Weights of a small mixture-of-experts language model, trained from scratch on English Wikipedia.
Experts: 32 experts in each of 8 layers, a shared expert of 64 neurons.
Below are experts of layer 4 (counted from 0) of a mixture-of-experts language model. Rows are named gate (a neuron's input weights, with its number), up (a neuron's input weights, with its number) and show model dimensions 0-47. Each number is 500 + 40 x the weight over its row's rms, rounded and kept within 0 to 999. Numbers have three digits each.
Before each expert's rows: "gets" lists some tokens that make up at least twice as much of what it gets as of all text. This comes from a sample of Wikipedia text that the model never trained on. Tokens count by the router's weight.

# expert 27
gets: "9", "8", "7", "6", "5", "4"
gate0:400500498497532533509510460604582490531462517434483433495547498499527539517459468481555528489491485483498494498539505470502545481442537476485479
up0:518535455471482545535561464466484507468462425483483528464537510515572482438491528426539533451559491551549436486517550485513450492496454504526509
gate1:479475413548488407527440447497527544465523406476535499507546464477484531481521487571537576443566486521464536483506438492450491506488433492505559
up1:534467454522571497558496511455449454558581485503523516439511453424515481515497388549528481544531501481461544401506447469478549574509551512541560

# expert 16
gets: "r", "un", "ou", "and", "re", "ar"
gate0:583460506524535473515511479507528535459498440494491509524513495555495386529460482519476477483591471523542526581484515508506532500469539477538497
up0:482542454537479566486510465530505459511518459482480576458529506509414550450566560466553525535452582486476501506489494479477513516551411508500529
gate1:478558524522452486527536473483505476460505525428492493527494433495526483472506577547468527576572517484494455478481480406454520543478548528555483
up1:511511516524500498549495415522470481461459496561559486535506554451578526533548458502431485551508430514556526521494512492476566504556480470554479

# expert 25
gets: " |", ";", " —;", ");", ".;", "):"
gate7:507437475437453505534455555429406471482448534497387534529587487488441449530457550531487493451510510519500509497467458496473487505520509550510531
up7:488492456442588532471425501466404488485483517524477594548444511536443532602510506434468525497462586479469486523471474558518519449478380535479513
gate8:512549542523513433538528509464479427429480477466467464472444463516611445489536555523541526567524528519529523509490490502576527475560458487461555
up8:512487557517438491472593496520496383598484514568519491511471563482467512513470420511462517566557513516487478509544456497486480543466518474429456

# expert 7
gets: "-", ":", "y", " Total", " •", " State"
gate0:450509570538510535543501518513544553472499496533463526457526471483412520545560479447506472472537493525521457524496497502507478511446468486435522
up0:510493556461517475471490461487472495535500509587515504456526493479468470516479454497478536480456584492517519513492470563547494512493512428465492
gate1:491488542498523501489501492410479533462576526506432533521562511510483503467529543578510506582519523489568480521470564589542608478505530553486501
up1:497499467509538522379503439483517490484563498423415491431436486506495490471514511497529508469493440475429545431490482536488469505536539439497472

# expert 11
gets: "|", " |\n", "ry", " than", "ely", "ore"
gate7:485397468560450493531500527428514505428451509525536488484483437503527527507557458512491541488467448393542452491461509510504503517488481486490542
up7:475588491562502527531503479542510497492487468495519492460457441471460495534544497492541478503490477520534544530455495526572527498433447539389450
gate8:515432529494440430479500538553481528518540564536507496468499480513485517490467601574526474486463472445471496509517439543520506487431429438445430
up8:561563517489536522466472499567463527462523500516456530484472472478428461513495472537488534474497511426498494491525515496510475521458451467434505

# expert 26
gets: "2", "0", "3", "4", "5", "6"
gate0:406544519503477531551477494465515476563482499515517516493501471533500468544531485501484521474485584549465492503482561550514504471501523514514545
up0:484518501541458461501476544456420561449502549507530480513527484496412500509502487461457473498534508454447486494421587462494461487505473495500571
gate1:442472482514492438541490473476509550473530451484497519515493555533557454497534469463475523477515460518511544553579541567460447451450418488511483
up1:538512554539576456555510545423456545489435465531536507460518448475508492562417555497488524507578546544523512477435511518472505481547536502560488

# expert 10
gets: "s", "l", "m", "as", " out", "ong"
gate0:500539519549426570534400534536509546436478501501532533509475500512487522512544543475511516432494539482513479532431530513464471503467482499505506
up0:520519550514521479484493560498536460487582491504511552450487486464453503511488450480516427541508497481497384522465467517531465501506512529529519
gate1:521451526570532549511539451488493543469527480532512541436431525493370580530497541462486438454489477581550507483446473568482560534470482525450552
up1:459545488470464483444465457536465478545554531544500414574508440503496486483447512503501503504531498495411455403480536485538514510586504485506500

# expert 24
gets: "on", "ot", "ent", "ig", "om", "oc"
gate0:405485503504527432579475491554559554482495477501594552512456519422509425468570487536501500555537545567471435470506477518522567531538508515446482
up0:502535428512520541476552555395566498497497453488537501514450429534495545510483589493468515521428571541591520478460511448489483427507503534490508
gate1:481503440509479486523481513515448476496507538480569519486493500524551479454529469423471458394449445488536556449464460482494442494538456475464529
up1:552518498517461489515465475502499522485514447468585575548557510544495451571497517522453456452494516517527482446493511530466493459549569498446498

# expert 18
gets: "–", "al", "ab", "ast", "ib", " v"
gate0:511505505534450500502549472503474496460532564485523521531455437470505519459597441522537518518465482512484502459503465465494555555508419470514495
up0:534497493499516520609491495539503549473513436461494582555548434564536517483517517493529499537524490508549487452490490594558472525536496465513490
gate1:475531580471431537586532494566495455480575588427479534540495522459454490481542506526471520570518477546465503588503458493505538488498485537517471
up1:509519447490506475431467461547501520504525463519478514485447466510461448525455486527496537486441494537508452500495531532447475526544473469493472

# expert 23
gets: "\n\n", "==", ".\n\n", "===", " =\n\n", "="
gate7:429556435513483504497510535475523454520542536517592482546458528564465484424485478494494522530548445454483515534531494514385461529433524427458482
up7:468512437474433534439435465484531529519494572533449474536518516471457471536515454533502551552488496460472560379461479477502529549521480473474549
gate8:503456487599524483412436505417503491511468488446534438439480441589515542464508490490517465574446453503484553516579523510498561501505506500499511
up8:447514574503477555514437492528454505560460495444488558504456532478481463488551479437508538500501541478455496448539437400540478566496459482528514